Below are experts of layer 4 (counted from 0) of a mixture-of-experts language model. Rows are named router (the router's row for the expert), down (a neuron's output weights, with its number) and show model dimensions 240-279. Each number is 128 + 24 x the weight over its row's rms, rounded and kept within 0 to 255. Numbers have three digits each.
Before each expert's rows: "comes before" lists some tokens at least twice as common just after its tokens as in all text. This comes from a sample of Wikipedia text that the model never trained on. Tokens count by the router's weight.

# expert 10
comes before: "\n", " ", "cc", " S", " N", " P"
router:115154133152137159140116143117146124121125120107146154135159080144138108135105120135140164156117108089125146103178100120
down0:156097119160122117120159120108137123138122108144106101133122119162124122133125108122110120143119137110136094155150150140
down1:116060146076128107139138154128141148094147128129137112138147117063104148120137153123075118168111102089123137153116121127
down2:109121144086124150163126111153158173120110154137087134153136162140143114091124158100088148121119134114161136127150131141
down3:125156159127122092192096102116131136082111136092061122130088140122156153111125173106103145081157140070107089108099109140
down4:141110129144085139072102169136136152136146118158113158130158125141151093141106132146112069120137091159153133130124127132
down5:102156107151153116124156132174082093136108130153108141124092135139084128125176132115152164150131130103173159087157150129
down6:122155148128136153106144091119089111125117141113117143126119126098132106143129107136144135112143129165150083142136091158
down7:123124106156091138161123150119143158145107108115086123162138096141109167142128142115069153105139142118118125146150131145
down8:145126095176142137082108113101128099125140093134116130129097106112109130142177158131121140108135135103123154100135139076
down9:147098148132148106100119154100112124106114163136136145141069105118145137127182175112134165145125121140128131103092107117
down10:119111095168138173146115106126149137127117146203109119162123129168114157110135150158205139087149129114108113152115132088
down11:134122148154109108134153139159118155157102172164143164149125060112117151117157108123127139114143125096152101079134116132
down12:114143148120142119149130112108074176148066124121133129086115131154106113141150121165130119122099090158140141128108129134
down13:136147126165116154110132097143155160170102100104159104132143145097116150084136114152120128106132116100097113153121129158
down14:118148133169103124107193093126127137114149143120122067116117144150144125136150128201149136140118102121175143111099140168
down15:130141130090125104129091102162127148127154156140148083115093147116122107159108136104143154121123158122126121133121118155
down16:151161117136156127149130105083118146143151146138171141117128109160135088155119157104117113125098138113099141138103140069
down17:119066145101065071124118104116172144149118146136157103137136128046114137115150138120162122172117148164115132128088102136
down18:105157078180163151071138137160141114120136120174115084101125128115125114095142152139134137168110100144139140131135102104
down19:169105090118148140127108139149162115157165105188149144072189149153155123090118164161139150090096123104113097149148123127
down20:132091116132126140091128075112117108132122102163144130142161143142185162145092120120119098140161142149124134134138112111
down21:158145120127065136134132154154123162188099162127092127126111167104179145114136137124138121114124119131162123107120117136
down22:102146128111124097136117131118112079157081084156126124129155163148146130146106089119102120075145123209144136157166083132
down23:132132142105138148134139106092148147111085097119136123132125135112123141155132106137143111131129146124121161125124150133
down24:132127157121147140132108125142149133126095140127076101157142138147128136124094113161141105139087129153099142118144192098
down25:139146144135136152113118115141103108128121123153147115117112098129174147154154118147123191127140097168139129133112116144
down26:140132168159183111166119118125122149148151155133125127151112173170144135141138122093102161113118145083161103138122158083
down27:097113138132109092130108117089144098158151121134098112138119131123133108139123142119100160117168150120150121092151140091
down28:126156158100132096092133146158130148120133179118112155143149088104094151184106172135091162095090136151127122142147122106
down29:109149123121107136149167161130137125101108125097138143110137113169171104150109126145090134062142135173110142107156124146
down30:157137174084150096136112093091154098112140134178126095129113142136172095132105131132171128106142150083145119099146120097
down31:077153079112073127131133178143154105119131105112149148141082164181141106118117117134128144107123150147104125153127125136
down32:135111124123136133082147141117158139132088118152128147128108116118137168121128116183093120132165111165151144121119161144
down33:123130154117157124161190149170130131165141121177124115107164110099128067155161161112140141083107126116127117078131133149
down34:109119134117121139107066134129129114140122155158148125154087106143126151148162137102120081163132117167159120114136163130
down35:125139128090093152112103107063136133166098120180115159132142166186110113134127125090152100150107132170127127137123094179
down36:129110158134081168090121142146118141120149161111153123086128119157090108150159157118139108143126108077116123152083164158
down37:140142108122165112134119124126085139144149107129123148109103122124146145198121149111169147139162143098111080145108114119
down38:104186110109144148134135131112169159108099140102151136104112136042123125153168091151148123138121139132103129111130112121
down39:125133122128138151142094149131116167145149189130130154134141146156117131122130169180130123123116174194100126121110142163
down40:136112146110089085102158114142166118160098086119106103115181125117144114128127119104121112111119139085142127124150110153
down41:112098124123134127133101141141098152093148153142094177131126124149134153104098126113087146147143121134142092128125114183
down42:133168109146109143196121127142147138098169113134133118131108133123078082082127156147150141150085139092100121104125110165
down43:130121135099161147146129176138118142139157142125135127087165173130132126110061125110104154163106128119141162138094134095
down44:115122093091084130149165159104095121118165080132116139104139118157110117115080132108159093132122115129156132130140146213
down45:132113109146203106147178118127134154192120110142135147135124138118129132086141100096134129109117157157130167101082110157
down46:136126124129110121136150064098158134093123075147154160086132078083131115132107096166137181120161107158104186128149116157
down47:136151131067111133136113132121119146093110112152107105126137080112159110125153105091142118126151149111147168122129113104
down48:086111122100134119115141094141139118090136163113104112142134170071134113152124114157118142155079114163106143116171123111

# expert 5
comes before: "°", "3", "4", "1", "2", "5"
router:173155132160142074109127143090166119103095132156113142154098110135148121123168140152129141117133156101115106138115106144
down0:138095110140142135114121092131106146137110102116111136156098091106131085150131119095100159152114129124141110139084129098
down1:131144129124117113131138159182124125128154082100126121143154089127121167106131149147136086113082154134117127132169113140
down2:148159102098131124166099125097130110115110155130146123127073141136121133119133100128126090112128125128098161127148113151
down3:119134126129103144135125112092139099126137137095101163108111116149138137114143138118132128123146121125159130166127136099
down4:137146156133139141169143114130140084089126101125147091068154076110092149129099142141126106146123137090169151107107092132
down5:102159122109130141151106103174121120130161155102144097138133185181132145119076163077126117096150118119146108124096147149
down6:166181117130121124091111147115136118151124140145157099129089131148134098093115153138115128132083123116100128110165142100
down7:181137102151141133127144174138124143161137121093169121169164098111142086137082195148107132135115097106110145165182140123
down8:152180092109123149129142106121114181113133134110163158101120098138134089134136142127144155099138109136143125109130103131
down9:149145080106141138104110120139093151132137119148104110130110137138120178113155119156132126094087136078108158149163141163
down10:122142100101102148109153132101117150120117130155109141133150154101156171135139124104152105124126152149153115149099138170
down11:137151102146155129156128147120141154114093094140099192143143159135142179178115144106175163120158110135108094137153127146
down12:072172135131091155148121154156147096143123144124122189145094147145125176126119145094137082105150154127108120165129143147
down13:134130078107101140130151142138131127100158135146163100099146126119134124127178144130131139105143120159162162122127150130
down14:130137143142081121156097158177132143116125145136142130107128113130149132120185130138174114075159142114114138128148141162
down15:133142211146096126160115118123105135114092145125123087142109104134103100066113165167144136124100174128171119130118067149
down16:113116149133128148133163110152098109130134142109103176078143111098083111123123161117116115113164138105164129166127139130
down17:143098133129116125177138101143089129106132127166149117118138147092160160105108131151087136122142110110134116151128124127
down18:103133188129145099126157154129165158135181122153137104137094118134114129149135119144134120156118120140079137145154095108
down19:136144154142180150130140105121187168135152138096102135112111116137129114121127148111134171134135129097156090104114117163
down20:163126111154116126128125149109093085119107133131111123119152126110159141097132101121137106116117112069107161118173108148
down21:115134092153146115111187136125079100195075114141143076130123143176128148116128145109091112125112136140170087111122141138
down22:108157149150157115139113110143107146145116172080112135169104146109139141136156112148126098106114121121121180110095091129
down23:130107150106130127141155125127104155097120124061116144132093146115118154136170098123132116085162150128098115129103082116
down24:131124178124120112119098092141155085139137120152128098141147164105124079112137106128129072129144125094123170134098104126
down25:148116138157133108160126112116113115107157126083114122148164124052098136098135126105175103109159148127139120155126121115
down26:098102137139108121132177105105084162134109093155154157114133168138128143159134139135158152129133154142122123089116102138
down27:141096126147123106175121150110130083142142150103142115135092159136127144150142162118094132146129146143144116130091162143
down28:119111134125118131127126121185166159115145146118123114184161095103081127155125121157108146132138133114106140133130126159
down29:120128131110131135125096144108118140086162149121100142080129122108104076127149125111150132107133129101097107165115152145
down30:123108100086060143115135138130177126114088081153119137095084155161137128138151126088124082148139133075167130130099117112
down31:150159104178132150100158098093113106149091106112124129109110171160134094117111151132152105078138151114092159097058154149
down32:120124120132139150151144095081129141075089151146118149112119105107089126156163144117158109095135079097125114157104142125
down33:177137116124145123136112107090144150115155137180177180120125115103096132082135122164119172125141137154127064134116091116
down34:129116144123147116134110123114129144145140136119159153120125123117095136157120122094130150127164096099098157105120126127
down35:139114138093162118138161132151117115167114112124149108147112143144110139127143134135118107102111119118135141157096110140
down36:137116133141117077151155153164146112151134101141136116125159139146149137125114082122116112130171118114171125161102143112
down37:088087159116135148179117157118088133103120145130080119109145128128104138132132120107136116136126131141124126122169102122
down38:134125106142093126107137102102098109108134090160137088126117109132143160139107141152107116149157132120121147113133142157
down39:188114137160166138134144106161141114157164123134107142103147108152108130133115173093084125135142151138129094118156119125
down40:143120152100081127113160125152098090155150131179139140107159130125089107049096135118093143166112149121107103142140117151
down41:143100111120145115100094124148123124086162125126101143152120141149069080112180179071115111187095101153148146132128149129
down42:148150177149152089163138152169131115157134095121129110103181152134116136136112131113099142101164138096118103122176092150
down43:142083131151134153148131111151157131121122127122107167124138130090147148112087116146140128088134135067098135162148163102
down44:128105099145159147134163085126125126116141135163111130124161144076102138119096115106105166128104118166130112170089157151
down45:124138107119157120157137090099134115141121138144073112163137111071099152091128133141163109103115103126100113083122159161
down46:130114137070138132085145154131123130131110145122141143117158117119121101122111155123096092119113120118134099133111101110
down47:140153134159125130128144133149116143137148121125127141124095135129105132144148109147124163100146115142125126161125106145
down48:116148141154188120121086139145143155130154155142164117143123099193122096135151174148167083151107128095142195100107095134

# expert 15
comes before: "9", "0", "8", "1", "5", "7"
router:103114143131117137150103132121105147165157173131137124148102121109130097134114151130136179098122120131093104113109101122
down0:124154106133106099129106109126123104081117164156094114149135159135124112130147113088134149138108127086152117135136152119
down1:155178150125161138094138137060110158093138136131094180105124147164099088121095116145152098081154106150137118111133110162
down2:139063137107113116095166161099131143127100081144078095106160126145145140109102121150134114138164145162095112136113170066
down3:115093161128142159122106120112110096143129134124171140123099188107135151120147091106127131153114118122150138122150116123
down4:127125088141114117111071108147108122105115146147104138085108146158116127141119118147149158069157108091121120081110109108
down5:148164068107099131096154131125139098134112159128130119142088123128104154120100132156108187101120155098163061113142157120
down6:130113107106109105109147114142174122167134145157127115130120095134170107131145103129197154151130124130103114113144132142
down7:109137118161163102125133111091159182130075127127115100114123076139140106138126132133140094136148097094104100180154119174
down8:106145090123127116147160092150123120140140182107124142141166113122131155113126125147167166124142153150176132123066153164
down9:161144060111118145134136174134104109129127172135082114135112113118120117165154102130136117120119164061124102153113119141
down10:087139093105058108162082154126155147115118180142175130133105141111114191123094114191118155100106129121114151087152161111
down11:136161151175111116101140149060104082123116120135143146097166128069115105137123136135150113139146139131110100091139134148
down12:129126114142128118134121106131062101165078139136145138158140105117138107138101128171152092124147130120105144129188104147
down13:140112196159136144175120145125131139134131113122129113114103140184112123089132144111136102123131155181151160168135145092
down14:147084145119118124164166148105156137114113101131155087120127133134111153122125092105109154169108123180138171087143162120
down15:125111141139154129130133079156140125125131151140170128143133151151129103135111135114150147134132103140156111161130092104
down16:129113097148095147146142153078163109141111146125080134099131110087088126124132107153169138143121141151162132078112157111
down17:130115151106108121125092152087123091107144102146163117113125152124156123139072094131115127117118114160087160152118118129
down18:127071131145102155122158109101113163132137146096113131088131112138124114084146118190122153101127122092130172154105105126
down19:136104155142127133112119181090057110121123163134138183135096115106092166120117139148121110120099129121110147115091138114
down20:116145160129104134143105126117081118130124158108130117149154125138134184177106121133120146115130097078147172148119115148
down21:147124086162066107119130127127145064125129135105134106115137144107144147133137124132109144152118134163134123171127152117
down22:170174134131127120102180122131098093142182117190119149074096128117119161107121144100092116156142112142086129148142176155
down23:151148147126145120110130128152144102141154110134098108143132172153114109127135111162123118147130139125103143121127143149
down24:140099158109176144121164137152137134149113119136162139138160144089140108140149128104137144144173116111144139169121137125
down25:120153147120123131157136117122147104132146137147122137108084113142139119129108134128150155111148120146126133105107136067
down26:128137153082106135205118106095114084110157158111116164127136149186124123118144159110145184157169159139117126138099127130
down27:101180126160122126124136119113119196117157136132094119122108136149157100136144162159117172133133126138189113095124120106
down28:111146143156122124125111129123134124116131137111121129140150140132145150108098051117175150107116167157182086140115143084
down29:142061132111142130117106112213131163104096145108081162099141113094096136121077158121095067170114121124112138121106172143
down30:119124129110133145113151165113114163143127123126144163179079114132098147141107134114112158114124126090152143122096145144
down31:143140147143149141117148180157091180114149114119144118151141140150136140134157134116139107107110155128167137124135098138
down32:123155170145143105127111079143098089096149138138146138150092116138112131128156138138198107134145144152149116137160138127
down33:086080128141142090114139194099119164142160124135126122180134136164136121123114098156096119077106106134131070118136122174
down34:150080123108109135106109081101126147116172134131106106099120133167210171115121134145105101181152116127150140120162081111
down35:123130103133153138131147110112099149142105140106166123099100132158115141122133105159134097111107174111124142174127103153
down36:118138163154118158102198121094126110094136149114133114170134104099120089126123094105098143108129111148164070123172098117
down37:143138117140126121124127150121131113141132092157162084185120125124093136161093147185090150114104109116117139158185134126
down38:102127144103160101105112151108147120155119078123139146121133108144095099086099121119078130152157143092107091138144148139
down39:127154120128133133125128073088130134108144107118117110124087096097157144128128180137135124140129117139177088098125113130
down40:089145142108186129146092105101136091121135145102156140155185086136108102162109112135151168132124125169105154133149121146
down41:153118171089134141101147128124100138134139082188134126125110168116109071126127144120101138096126087120125102121150088127
down42:129126162143102169179120117142100103119139145122165146128139118096133129142103126187080130131119148131104122157115180134
down43:135115165116096125090138169131109155127086100111138130097102130117113127130142182090117155109158149090139077140092080106
down44:168137135117100181103105151100105112109128105162118115112120147128159126119126113114162126121115139143090128105144147147
down45:092180119134128146145149137112142112171111147131154136124130110140083142137109090122140106093107128167116081120106144096
down46:116070109153136124121115133111115110115119103174113159182130127094134181113115118170145113139091116088122165117096124109
down47:150108135111136122105121118090109128160163153150099065097103143162142107110127126135158083157135117134111124140155096141
down48:135099146128166121189151102125112120126157111105130107137109156166137074092139147127123136125136126113106110131110129071